config = dict(
    num_hidden_layers=9,
    moe_layers=[0, 1, 2, 3, 4, 5, 6, 7, 8],
    init_std_router=0.00781,
    norm_eps=1e-05,
    max_grad_norm=2.0,
    train_tokens=250000000,
    max_steps=3936,
    dataset='wikipedia_en',
)
Below are experts of layer 3 (counted from 0) of a mixture-of-experts language model. Rows are named router (the router's row for the expert), gate (a neuron's input weights, with its number), up (a neuron's input weights, with its number) and show model dimensions 160-319. Each number is 128 + 32 x the weight over its row's rms, rounded and kept within 0 to 255. Numbers have three digits each.
After each expert's rows: a language model's description of what the expert responds to. This comes from a sample of Wikipedia text that the model never trained on.

# expert 28
router:070131109125173131168140095143188095146100108118075129120058074113095096148175100171176110141087189123110067132127086157108166136147129123086098134151108167084083191142091111153134172164109089147105090159109112151078122118109129120169095130203104153134058126104117142144141136147163122113086097100169108160156106089123164104108111153160186168166127182180126107178113205141160127147137139079139102141132129141092130107149132069147121186136158082057126096095168095138078144123120172
gate0:121061077057138116154049155113119067140107127155115110104096116095090140141135170123126109116096106128107177136100152187098164145165109170106108111133095089111153121141123114165161164118113043135139158058114113144111106142125073105143148132098098114128140154071176122063132088103116154183145047113165165112032183116110161144147145137166198148117155135099104126116099093155109167134122113147155132106125181200176150116121167144098102170127074139136099099134108130122121157140146113
up0:155089143097198086082113134120165174176093143135134076131051074131126064148133109154135092105111160131142190131178126142111157085081169074129126098110208175146155123122137107131161153104132131126158179163122110137142111143109152085134126094199156128190133093199138141153068130131055122164113129169139142135108127099092199113139124165160100137155118151160113123095167083102129092166119139129088113175114162147117159160179102135179169107145129167099137158180178108081123134198095162
It responds to: Consonant-cluster word pieces

# expert 21
router:120162122122112105153153084110163092153060147156091106094100125167109137154160117130123163112152138148145108137102146152125201172120089125136121068159138149098119185160124102180120116142044085155093110109114135165119145053120181161116118131108111161144110139089149073123131091146147099177132099104158108184179109141150136105146119148061146142089166200139102146169146098209125158104161113083156118147127125154090198082121181117182097191140161113086104087110149079119067150142098127
gate0:127100131125088119110173130098166099087102141108187116076120141109100104076120138104154123150118143108132135047099115076219143100165079134075180155186112129114103102097091199083189149126114128138084174125152121144095096141086114136129138079184115127137156165098133129128141159160128119151149119158206129146071141177087145105170141106156143103138087178093122139086189122096140165108123134216091068132132148119168128156112139127171176161119142129139107156160123209171126130129066130
up0:129103084146145107107151115134140106082107123116133140095139061154163131089059099149149080137089146143185104065106150117128109110085167085127119165119104130106126100118157152095143103229141203180089137140132157126075138156127112134120117092141170171140115171148138089159202098162142082198104136146178111116129129170156096139155097129143075144112120110069062133179115100126100155205120184113123080110153071127151114149147141141146102161128110112125129122067128138150182158153133085
It responds to: Noun-forming suffixes

# expert 2
router:169126108116122132138125111132100105120078079169088074123130104103083141114126097139101159137075153118121112113101150189105154174152082068134145151131148130104112157108095093155159150115171080118085075218094106163124138129160143100138111111102153143132147176092130125144109166175134142163123133144136107136156130125136136096071129140134194135146148125160142092154152134188099158122214160106116091168167044096152158105153071083197105169128119132072057028150188120131077075106126146
gate0:083140149100133097104198143142059126174146081091141154088148070100195132093148176124119121131131101135145137118126122133118150144191144114113111156156112132162155089171098065159113088143143110093103079109116089165130118155096073168140211162137161157144081094141118151145154158135144142066193185090181123136161092187078163132121140107079139049117116128181114075116128143141099105188121113107168130134178088060134145116128131123060105159097097183124122153146125122122112143185132131
up0:135129063132175121169098159164157135106142139146135136184153149193107100120130065153174083140103144133131116102107165127151136065111066168159136147136138096140125142148173186116142136132167167185188114104159192093105110090128152172102073121158097090101155186187147138145124151140106114099085068137080180185044120102162118139120127118148139159108146128088137190124133149158141123125101135155105119103117110078093163134119107156171159099193136084121133097152079125099125080132133138
It responds to: Word-initial stems

# expert 30
router:146162110141148128139175071128114104106119112177142088095145092097140110136147089145141126110086122100150118133102111144110193111141096112131171148071098154142111152131074138171130128119064156119116130147079109111081149159142148127102126111095114173093085110160175121184100087146144143179124112116161086187163142084126136119035160157071163143157120149098157102176114093148148132122173149183128133137141156140161142064184135113172087158135108101104038108156160058158108113108097170
gate0:111100064112159101121122118115136096117144135090114153077138075154080112115142107091097092131091160065111099140096107122121113110173116114115153157112149144077143079162175196178220114113057135126125144096189128097184072111162092115107129173120156180106117159131137123149051099140154151132109112146142132141119131116124092154147162110108099152121109200123152136151098133133156125154101123173172170159146124082160100087159155121091107142083137172118113079131135115115108116106089142
up0:127192150111087164161165069144102134135127031156202137151125178114165118126118168151155149117160167137200163136146140151122098124148097125132071099093122124137104195055053107093114158181094126087126132201077147174042211146109191112126092118133114147137138072122128115153133134150088121121145146118099140132152104168124162050098131145105127137101162172123130171123183110136125112140073170120126135151111160141153171135114114140160151165165090084144089187125067090146088149185137115
It responds to: Prepositions and conjunctions

# expert 0
router:108126090072170116213142101105147119118117102114122117160133062161060155127138126161090162137090126120142115137131141205116130155125100110115140128178131186122106217125124122176131106143073104119097115195073124124074136097130130145100095092165168147121068112097107144138121096167141120113052091094146143147208133146098143103093138147107163130104096123081178143167153137147121158110154133106130074141197093107134187116082147118191079159115140148066120108129184101133083069115128181
gate0:107124177071128101116162129069138119099151142139116172112155105143117130167143073162139182172142139178108128175154118136157110029127111115157135116168146144102181104151077093105117129117156117129174128114098130131031106110094141168139125154104177127107132139115122121088080136082154129091155133185109081067132127107109135124122143134115076100140136087130181131153107116158128109101078104100141170097124108146141157083157158172067105160087087118123113136168115110118140135117061135
up0:162146103162120143144164162104148116177100102131128119169114142124151107164099169093128134079103131122100137130106153125087161124145117181105162119109081157182146137145134149143131103165159137091104159050138130153187111150168080074114112131187132114110160109109119163124166145224095153113109111125118155152144128108107138140137127139122105211183120153149109122103193110179169152155198082110136145128160172206113102140119103133163123146157143059138147080138120149163155154140123125
It responds to: Mid-word re/en pieces

# expert 11
router:167150097124150128165137140150160141141081124121084105139143116098085129146153101130121114087137184123134105128141099144143153169098077077116124073117109132077100149158090044185146125130092070132137085136083106169080100114112186118140124148132168174164102165110117111113135159143167112091093123140176077181176102120147094099097168158119187072153089180154173106167194113163120147122159141126123125161189106128093160112076114068166135186150182179086090121132170099117085082125105158
gate0:190148124116127134118149235074102139155126148098072093108130139154089169174121096176137103141088125101144173132126197140154084146146171099103095103118137192133133089177120118128144131153166111117110146130088103090087141116107134076115170091151129102132103170054146140110112077063155124135121050092183126132144091173119152192065134074128115096142143113122122130110150178129102100148166107092146134181080149115090092124078133108161120090136103091056136155132085155122198100103202146
up0:161179081102121097193189160166185154103124167146126098108118165090134132161133158104056095118181139102057179148106113187124204146153097130182150077151135139126117157162129163108171126058119145067147150116113111066184120136137125126109136148160101131131174105141130105122147126105129142138083168084093098123123073179151096165172137094067113105103140165109169148104121207045160159080107159138119095147139076129121177132161165123114157105155179078125133069112123156117124171141145149
It responds to: Dates and te syllables

# expert 31
router:136207133102170120168160060153130112132128116197093130151138103114088108144120082179109145129116130122108134154127113161137119151110138082135125158096125152101116157131088140242122103133116081157111121145048091133131136111156128101116121151126143181164141168094172095160151155189189073132079100126143071128157178107141160111068097136056165151120184186103118168180132148128142175133177138108112141187123082170087148104113113103152076136189172144116142110126163077126074132132122184
gate0:140154111138118131109177110061107065165165153145176117178168132141146083095092123181150161099080174172095165106122135126136073154091165121131130104161124080172136073155180070159115146118171178125047194135173137142072152134100127076168058142116160131155090119068094095106165094107160166138132108162169068120132152146129097112099169098161133109139086091092142110094118093105135164193122120123153101119081049112176131071112113170118111155132072173145115146110121101110174107139146085
up0:124126187196151182183151089124180140102117125124154154107173126070126180093122108062120080099138100066075141102133102148175189092133125178135125184139098083120128140137147128188123140113075102139138133162106123131151116107149156108144125134148137120124139116069142179130161140152161107164132115104091124211141136156080139108114074122108124234130092119108171212121114147141123109135152196202128148143115146077212118145095122057207126095118158161117081097123173109092030151098167116
It responds to: Digits in numbers

# expert 10
router:119150126131179125112139111161152089081110100171047116122127148144105132134126103159080165146128097091103097151134149201123186118078143131074113137134113149125127140141093118179173135076137118171100130149093121132168174048104192137161111129119101194144117135154140124100155120194133091127110134117184093164194116102091128081107139120118237105129120110152165110158149098131120145091178153145135135130195130145090165119124144095171092142192146128060107078117164096136124094140100205
gate0:121114115136144095164137055103120068115106132076160176120198151136133147179125016160123123091087146051109036116156125154185091054110140147124122076178100095133119113143203184157137098174071154075125112111113142130090100118127128107063145071148131108104147156077149106093201101122073093170141048166112096157157095101079116124059161083139162113128185154223121122069126105157110131111108103089141114049105078125105133104151095127080153156145136092104149118173138144148123129131090113
up0:087119090191127145118123101090111106096119141137130197103125158166044144156097116149158151098145120051093109051119096098158132096119124150136145107127136129123134120183159159109159136123079110078127137153111118130045097107143121125082106055107122133159205149161198087110145101136097134163100108126148134157142125102088124110085062100159145141136147132172127152076104119152106114137083114067151095140134070102110134132133130145098141213118136098137193109153140137108107087129140107
It responds to: Line breaks and headings

# expert 3
router:136194131131145139134141135134137134099110131156107090139168098153139153133091114145060148173151135073079073129170111172124194117156097099164107123187102164064200142154118111151120112154102107164086111137104087136126129111123157048089083100122140114123132126088177107167177112165156118084074144157184151190130124111126096112104154158075175136123154181145160130136159104149096123102178108108150099158140167166086185068150141116143131163148126143112106134119163048198087153140092171
gate0:180127133085174190175168113177104060144110120099140078119198158108115123122121125119097104108073126176073196093129114138193152115139155153137105151080129124113127126095088165139111194128150190130144095114118092101149191133098124131125124137095159105150110073118129169115201136092144103109169149149146126123107147188183138102114117096135112176149122196114090176107153077107091104117185122167191097155144137099067074095118144120108103128103136111092088205147168099133178137130120140
up0:134125136101139079133120107176134097145111158078140140114148160217132196132101057150116114109128115131136111097148133133130064161112177101116153078057157146180083126087163111145129185131125154114110114106150161157153206145100127115192094187114147117124145137135157118105147186116145113148083080157131115128113130090104104055164141091121163137110130136119100088121144187164187092157093109080138122140098127098158146119123109114090146124143202152114076110105157201053134130143123107
It responds to: Name-ending syllables

# expert 29
router:163137134132130110139118126176138103107108099117127123141101079153106107140173125107129130136123134132096063136135151190124131113094096112091129100170131187103109182160067193195189134120094109130103130209091128137167153079117182087136076141109135128129150176120130150154089136098125088153067151099152109170142139158094107135098111130112164141099148168116134167160136110162077118135157133132180130147135103167120133093116139122090095178122104135089095082122133130139125098136125162
gate0:138106129077095174168143136157063159175123169078077099120154105068125112130102115122149087152193128119129179095155139117114143086156101151132110168174135111102155112087112136124094130075128105128090143114139090159071120134135094129139124153116144144173122087106157105106163111146123139116117175096091117116155102155118084115066142089150145123111112164164118132132091129071120172101255112100136110067167118102151169147126157170138055138141081154160196089102105133145151153159112107
up0:106167107127107150089095114118154134104121131109124130101103088144109099138153163059168147126095111140114086175134140140136126120101157120090143159092124137155139166157123183164114076125093191086154106153158137116169140101153142101132153109156187138148158185166109133092126132110109107180106087155069169092148149120168158135178137154120130136190112150139168159142147123136123096112065158109146134145169117116162106130140146128097114157163121118121116094153129143067121118103130161
It responds to: Latin-like inner pieces

# expert 14
router:116151118117158129129166067154205125101132131155110116091146065122124092092138117134150111134167118108118082156097120177117137190138130142096154136161105146117169122140101122170141118069125096126111131158033064133075105108117158147104126118157158123133122190139116148135156172126134092128121066095120101174098165159093170086043151114086140130049172118124102140222144125174106164118125108104109110144129119132144109134084145066158099155132160123083121111137134075160111070145087214
gate0:122092106098145149138151112137086114124145099118117143163152066155146131176104147144108092136130198151079136079113105108105148157134097100087139106104099128056156142136140130065133159172115096105157113138116188125147127093141159160145121158116167122107170109121197140105140156177151109150141151069155151086139167130062152065206168101197121105106137234151119144189143115108089116152194198081127134162131151138108105130176144112088139118098110123165097180142168149120091086197113123
up0:161110171084126111080128109139125102106091162117109087162154118117137125200097089121165130188117155181124111134070067132143083169079070114057120071214154127125119192097140111104117070074113128085127095122147181150106108152126075143164089178156109147108131146085190115173151125137149163125135105097095123143085136103099152077145170106115162109123193129159188114168160166144131127094150165136094110085095127113127127113132145081114117124138125130169170104140108175134108091173169133
It responds to: Suffix al and brackets

# expert 19
router:099196103118136137160167124140114122092133078117090104154110099141147135118126104138156097164145178087144079125106122163132147162119166140094073101105125144140095192124076133160089135109133121106052104150132123164098144104165212158080080136157122106157132129113170129105147144190119122130076094092141154180167165104148146149122152147172154113086113144153110106185125110109112145089171152117097112214115107161150175111136124109161094206163178121132097066164172070192067110136107144
gate0:134187100215123136110163128109144142172129099108120141112136116106097119138131133159134127101146110143115110124079146106099108106158066157117170158101068142082072125160173122140111140054104133058155060122112162125194146061091095153188164113101093144121147150072126159196146139132193131088143140147119096077142203121128082195095124098127150142153152122153155135186096092142104119174141107087141147084052087101158150084158124129118174067123070106104158194093158157167122111127142102
up0:152129161133128085045081144126178210141125094083111143172129126150114156077145143156142095109103115090095076136131135108090097122100142180124130155101117105118078127133177137146177108134070144139041136113113138117159162184086050124144188088117083168075149143054089124132163168082113178169137082153109135131173147058137134168186088176140153132145177122161110119150107122089092091128183182141096048115172143133125149156163154145144149088102158120125125107127101127149146108124105097
It responds to: Word endings and closing brackets

# expert 18
router:136132105147186099150116117132119094109094090189113127120136040172042149108152132150138104142127150116092131117126169160114110185117129138094155104131104184108160165161072080174120099124096115172080109201087141125109137118121154159147129092148116131123122170141112102148139132125138100140138152152171141176118140087107152106103161148140159093129104167118122104199108071153128171139205139098097132132141092116079167041166111084163130175126187150114096112116149082121086136151116212
gate0:043096192143090128129112124106116153134113144090048095159063115147156124082139082139144141178031147169142119108168160097146080151146184183101111143116131110133144153212108103179106128092122138155087130175102116124105172152109145117121126133129137134145116125130116156115094151089144079082110115110112198093146109106103105164142087136136115157101101185085152101132148068119123135116169127132152089157172124084094135138093111170107130202093086119174130157163098086052130101100122151
up0:111105149162118122137088135147128141101140153131114109174131087112179135160164106100116124120078125114145158149087143161155092134176164118130139120140172057146169195169121137169124186142143139113107051124121177099128170121039153092174132163153176104189123106109105100120050118092141090156098149148140158122148077066120112130139112123158101103117105134127155152073143119146139099134137125183135082170106126072160103104112149103131104197053091116125132116153099127141157126250110156
It responds to: Single consonant pieces

# expert 20
router:092147105090111097137102065129189090165096138151105139159092138102088160089096146174200129125093124124141077143175100163126207129143157076117175101110138139105156112135096158196131065100127107102102088137126048158181168087157164104121103116163141164146095118081147114117170169117162076120118106155149116144136142133119150148123114103128144104111106163092095098156199078161115147137182180078081150202129119171095160123176085114131157169148162121102098093125138091133120157122145188
gate0:111057168113078123093094131120122077127098118086055101143105155114205090084157162139108135102131140155158141046112099137163107111113113120137130131137078153134100096166069134135133134225151163127104134123113138137115152122125123146112131169165146172125093152106169113113128138138116162150111102161071109141119122193144082143149077129123110123043141067120134103164173069106084161073153091105153105121141084118134059169131139152136068167128147106056134185131223177111173188155125137
up0:105107093183112120145138142113138026090105065148134161164190134079076169111151089115129149098123093101139109139166165083103155092134129060141082124106162142102193100129162112096126132123116136182176148081111142183073080120069135127134081123086136168181156139106072150117145148151128117049202160071123144163070142189156163117161138120082067126133153167161138137104150147119131150119103137109085179134084148138052099153138168126135078140133133186126165090186122051118074105131143149
It responds to: Word-completing suffixes

# expert 4
router:155174107098134087151174115092130090145093098192076077155130096122113136137136147181095178105148110103150062123126169134130102187085107087163135136148127193103160129109111077168173189138118137143070088202091129171124144124139116176131109204069159160142097141090132105146128137127129102205090126102135136156152115136125150063124167156148167136136180156176124138151118142141123107148148127114104121154173068143118146116145093125114117150158166147112094093094188098130108126091125163
gate0:194135131095134101169159129108129143188075154135148069089123112120123109117147103109165178144115144121189149156144173131118146173119163166160145113083173169101167083141171139127147135126134141118129079203082102094102116130140073138122098190142124156134137143142160141186140125114092147097105153156091124111122212195062139157139133155164138136165142080131158134070141183150099160092152160132077089160164119144184148174153166133136112127093121178151119147122130085097113125123097127
up0:139064151075168123146142149155122118189103088149076150137173104112129053106151177139124107149166141174126117210174113084106117081127099081155118148146137174173127114125069127128107102135149117123140136111168118137084090136175163136177165126083124144130133105138083090170082104088062128117130199112078131165136125134165099104083152165125130109144099090132121176084069076162147131130129113091193074149076059117147094143129116191159057115085122135112111116126185118090138115100090153
It responds to: Mid-word vowel syllables

# expert 5
router:150164126086115099143143073100144112091064129172094085114103130097136124116162125097167118172101107129125155158079123165088158147109127086099117117090104153133137167163062149187170183145087111143060119126093058136113097146099139103154117115175085172165128171097092064110083099144165125114112115146151125136173120103119115168137147146126183089148179134146116131157107127160127185117158118081116147156130119137108143066139117112149069142165156105125104102153132067128111089131115193
gate0:098092100092165076139138090125085137133120134079040099100105157087150157121170132082131149156084134115160191135138138104112187092099222135160110094054094136114119154123099129133195118063111108186174126141124170122128112126185119129172133187089128074137166092144107093096150127084146153107055150150099129081126164058105129175150137170115132134101095150139123083169111147058102151082177172118114179221176138054109125118071093136135146122089131098184084134081165159142111174128086127
up0:092146142205129146164137150077065111179140110100120115167153134107129114147167116176131133076153102079067146190161149116095105099156156164139122149085113138145065073143129125155172134095153102147128110100143090120117105128117129146130115071161156157149133123084103171103118211146121091150128100147152190122125213197135113125125158130200122132129106128104096125155165111128118098102104097085125125088126136177202108092185111123077181170120090106147129093171096144123141114156073129
It responds to: Prepositions and mid-word syllables

# expert 7
router:130193135117150143152104121101130058120077103157131094126094098114110091090109116105147208216133092117122137088133113148094151121142108078128097109135148165141119141104094066165080142150113108156087055153108106146173127097148174139062089142155105150151076162110114179117122154166126100174102076136199128202119124151145071136113151121105139161137155139097184131137139107108131167074120130117099119127089100130039179055150107084162083123130123125110099080139169085171140151133127150
gate0:174135099149147180093192145126163094153179119207190134174124119176134162136092130064209065092092154155075134124132089173128161130109122133162135115072150094113191155087114121124087065125142151142110105138187151168148105114131167111120144160140141116163162155112142116149100143107071117098145116089029122131124144163145067119126197124085147104120141125134132121121100079123091202150158149115100160119145071177133133150100094160107170113117150128170127157125065097180099119102090112
up0:137091073170104104092158101071090107146171109112127091214124087104139078127134122191124153158133095139157103121157080114132133129095104185139160107082119129139120109170125169128130116191105136119142086193116087090147104116151146076096157105117131115161144195155129122152114086082142113105140120184129172121105156138113158139136146171105106092131086099148109061065100096165076189162125134185100102078208172185096092114074180105127144131123119125142150125120064082132104091076112108
It responds to: Word-final vowel endings

# expert 17
router:142200130060172078103208151125104013154126069122130095121126109117093102117126114151179127134138145131134085116138120111124192111170074084136143097132103179114133194159088099158157097155088118159110069201111103107109149120142165104155094115120140134095168130097116127111180155096182128159096130129151132185163118117146155114127176175104160161141099129118132110134113145168069172129174137121137067150145109108137141077052125104124057157159181135115121085137151093200120089125105226
gate0:179180148103106036152136121132125085107109135099109151105138129110104162106150163116132169148105074172111166140094127150179112123142145184086158147128126122108131117100104103189083103096095135112150101097106133102132137219081099093055136096103098101067086046098152150118141151127096086121104156119142162100105143116064108146153123137137136097059087131139104058169144129171154179088137145126206120075133079194146113162195157147114165161081121168191156087136140109105140186108126123
up0:148083136149128118152118114089094149138110107084160121115156117097167115104105131091114083153113122087150089129113204066141191137111144139116078120118130195158173138070118123143162119177159193176109096163124067144133146101161148191083177139129179094213095170115135119153132196137125142142122112138167104100131136166149134113138133110089143153128146093171107167068152109062127116133143103130062101120130160080086135060115102152145153087110124130110120169116095143163137082101149203
It responds to: Infobox list formatting

# expert 6
router:133172097120179103184194082090150143134139119128088138150085106178096132084124145180143175192110119124099101129169110160136156146068144077089119146175084149142164166146057118169150099122093091073076125153109078080131109119139148169145151139082118086162111161137108108125111130162162136151151148121166088195165155115115133118149081153103168175081099127110116154133144124128144158133170122114121091116145119113125193091140129103160065156207140135118100081119173117154135039084061144
gate0:095070185067166190049147145126078130087144121103061141132143107163096083182134132072095123119123157108104143130149113075140132149127128108129059098106141100118134135175126082130131186108122077093113148110115113114107115155125181167131121176103136176081063150116123080098171111138096150096175136139154130147093161129120147149098156080092121141039089137094161121169094107119084161081146111174170192132168145160144126129117092133134108181080064118130092152074122118121087135144135098
up0:105091149089153104146112125172155065098101158155167187134121159066129127180120142146148114144148084155125155113147104140154106198133108120128167170124121133114173125099105137138157146120151092109169151150147132119138210180124108088124135064126067136129081122114177150141128127192138104130133077118158066213121071106115123105175154185156153144161123158074066064151107134113149136177075077131150153160119097081144125137160157168135142087115111158104050123104083123147175160180143152
It responds to: Plural and -ing suffixes

# expert 27
router:155174129112131107129179137184167117132125075137121126130142112144092131125116092144066135136117155082100090152109115207140153124127098080114171086131105159121145179127089106179186132133107077118074154170104136131168111163102131127101152134131079164142158154155115126113154148144169094112066133118100093183166163135171152094081134134186167093126117119149109099140170102170087158104158133139076116085128130159080232054077132092154104141176138078124110102168117102154080116137135156
gate0:102101084151177163164118123121071111106120162126052154139157104108079136080079170129149137163047150144149142123091154166116179095132158103150027118102190128080098105136107138082165167114120130131088119168131181133183123186021134122076114110129173112145115165148170142170069174112121093118116136140076099125107111125138125146172086068128118116123088086175138145123148137156108121134118162086148150113185112134182180095157165130151137123120123095148144136154101109172118188072148133
up0:140127186108109113143113217091158152117126152152184064125080133123138119101201144120175143101157124107151132142192113126126168163112142166130112147113063136136129138170115150129158175062134125147162134167118119110160112139093119145156120105087113092160136083072156133173152144092084138159088146103131087103140110129117120217171187186130136121090184120110105095064111171164158094108122123169089105117086068126111126062169050119090126128105134157132081186155127083164175108183146161
It responds to: Word-internal syllables

# expert 13
router:127172082124136134161118084115134124130075124141030149129090065135088088110094108110129130159098137109113068107153116197108158181123112106116127137140101150086096183147061105167179135143089131120097100144114100188086124072116198130065079129162154161101129159068119116130155135104173116136035132120146125150107118080142121144113144111137173099103142154119139120162128108153130127131153138124118117128134131160125157124107127112138097148121127084102105091141192121142118075150138210
gate0:195124087162180099108155095151101104141167141105112120081150152146203115122155138134123123108139050091092117112143115093096141081107101173140128159145142172121134092108154114171094110193146129195144149113103144113091132121161123105140118078092165115165105134132111139126161151168161165108100118111143113071129125109097137135149090148109150128060089112153075109152165084111078088119100126137069211122164061064134168127120114125132093102152097199143118093131128180141151078164138174
up0:070136135102093108164089150109077183109135118117107162133165106149118142125146118137136117215153137181137148171105137149142094170135138107127152130151113119091133139134161139131089137144163081100146143152121106151148147130130137196114107065101134108069130162111085112107185087099085111171177149138132113176157101156189191102083096108127116177114123122111169144096074118144149166091154154102193091157112133125088134164187138082141181166113114131083091164104112168110094167146136100
It responds to: Table cell separators

# expert 1
router:134204118104146124131149082144131125119074075155150127113135080122066142138110089125170161130092123122116117108132111171105141174123138097128117125154109176133136145146012108132116091131138066189077086181076115145142166082148111084127118165143122160137148149096164104172192068181123116136058128121209125175130096103147132100077143131106157148100097166090152108187121115138118159119122154152111125150142182165137135051110145105168097133140159132133124073169129099178121115151116198
gate0:134124123122127107134177158123132100182139098098124103138097181142154115098139054191108122228145136126101105122111125155154096140150131084130119152118059166123149161113141134120143171091171123211116191094110163133100162117076107093088127198163169099129121087113097117124140095118132145067153111136163096101143151168086129125134089087118115122148092187083169151169175151164159109103093135130114161110076086107094107098124132142100122135165123133146082113127142168146154119138091158
up0:120164138105097044167170183134171080168177104095106157084118107159117103134117093142115125130143177122113076152150197143076090085191096139118104093138088136157128140085134126102106109098119192158119100091159099110124127149117070159148075180102104119141147175133124126137083177079156172115115135084162111095134179163108128132066123118086153126114111253124177112158130132125191130123106114111166138148073067181090123126121168182145103086127159120066148119153099109157159090052123092
It responds to: Name-initial capital letters

# expert 23
router:135133109133188091204161098147110119125106136156103119107112123073103104096129112158191194083127111144104058164106099113117189142073097094143064119116111101089025189179119115159143078130143095179056098165068087161089159054127121140137138135100170115113115167139115142138123199112135095135152126158118113199143106113131122088141141161123175085143165155163143154139122108173123153125165138187127115149212082186178171133108126090187120175168128104137098087156146096112132138159096124
gate0:055133192150106177136173111126139060149138121102122090157128138162156168121156131124105113106104156091091142168090125084182130111118127130173145126159174164106113099154161107125145099192046159152122138139068111110157159122148116093086146078094140159096174198126083148122140123152179156116162171106079067128149148140149061111136133143107195134113097160147116087142117151116139149076089108105076165108136105130105118127218148165127170101138102159149158173105132118138113147102076109
up0:134149115148177103164061147113088142116144125086160139140155116147098177143133162142107128125110131159112184133133128092102168168049143079088158151114138196124109164137126139151158106093121079105146115127227141087112195158123104134137089208098086135078161101036180114187130152110129075115147147093151149077154128138088168141118123123185125066202151160109103159132195141081071162098150093166074116143185114167123145163078170047161161163180112139159148135159097153119095141114133101
It responds to: Inner o syllables

# expert 16
router:171160127153108149116116098145171047098129081121136123149123138134133105113082135161125134109107150113125101159132167154111140158170082114131121122145132145107112173161042080180141102139120040164114157178053072172129149121123124129173109164113139136125097124125115094143059098147180120146094135119117147184173148097125146113109126168092211139091122146133122093209130135137088129119174176134076122159158135159116142065113164102161118186113100111075088107140162081117095053087124172
gate0:125131072128108205106116075074063077097143106102115129095116120167161182142192089184157102175109117153126097158141119113128101094137092086208109102149103141110189099078122181163103078031062117160142107141111150098149138120139079131162175147093161102105156146080081115118164112121143138080162169156062091189122127096119150135105130147120125142087113166122126089120131167195143147125105147145112176107153105180106176122142149162170129118097166129148160074160185139091202144135114114
up0:130108076149120113120104170113131179175098152171125107177224160112151108137111151127151113169104090134055115181112097136104153116104114128138151132101140132124112155170099105105136119092125143134086145138100100145131140171109133140052164136126173096155104102106159176118078119089169151108127162169171082156095090156161162085114088146037136118130121058167140119151068141115161083160148099161141193091123129104105217055097156090145180148108140146154138129110132083145080095074165118
It responds to: Capitals inside abbreviations

# expert 25
router:137211095108196092166155073081126116146113170106142113120109109097133146140115110155118125114145150146116102165112102172115187157117077105156120145166090134089125116180081135140133130110111084134101110176116116126114125108124156098148109114144121234144128143119131117097126166139146123124087159134183092191174140114115127105097134121148206153127140185156115117136127097211113121137177148114110079108144061109095150066098112076126064143193135157113098089129144095136119094143100169
gate0:097150049169184108137086177094115090126141120117143123080178045177089094147112096143125123091161130063112105148148124173120117061068106119145168159138123123141162158123118126103163111152124146106084158124144121086117166197137166150160145174169162188142152126205152085147086123113136124139085107194142156091128161119080104163151147116185194089125123126127119178075152136121132121174105074131128098180124164159152156139162129166083057089210151144125111118115143115125078191116105070
up0:147157086139235132104094100128094161124157149125132132105135087153150100160135125141128091119113136138142158166173107207163083097083100159134061180148085078121112225123124189139161144172117146115040157112150089123088140153147188106121192138179137163121153092130159132136127151103101116155134087192129139115121095106138041104163104158146168177187164132102133138114125127123128113145121101119137131143192185103121143143143093180117156105172125122146119127085119099122113126094181115
It responds to: Name-opening syllables

# expert 8
router:149168122128184100181128077126145096095107089149080125133084093121089155122097128121177129121139111090090087149113133162099158177114099077143145111120140186107108149106110091162153131152088052158091085182077094148123109092131144123161098122115124179127092148112114121164167157149153128128066162127173126189148150098096155127085128130105173124127139172152126131177153111116093168146156134096090111143169108155111202065105136101123131182177172094113105095131161054169101121122128179
gate0:138140133134146117138091065143099108115161133131132127112072144139143106170089099115118099194193154141104130158143061091170127164107043132145084101148110159125139118136099125103141094073145077137106098096130115106160062143129136051136147135179153129195112140137121153097166111101164124167148117127172103125118126101090163103107154125141155207129136090135157102070155191080140178162079164110175139157142109191135130061145123108143125102144159150148151106127130120107077123125145133
up0:157186122110156096150100047150106108195157141082093142132162142112140118202159120098119153130171090174124199100146091118114117124158108104102039062151066130166144169132118140145156117117151161142069124108132151093143066156084085115114164178202148081207130129117102171134165084112153102148103090183098085142087105116120139101166133163091156136142105088120136126143141181110157151175111149120168143153183104186129126122204192109125151097142116183105165117115129088165091109117115122
It responds to: Name-final pieces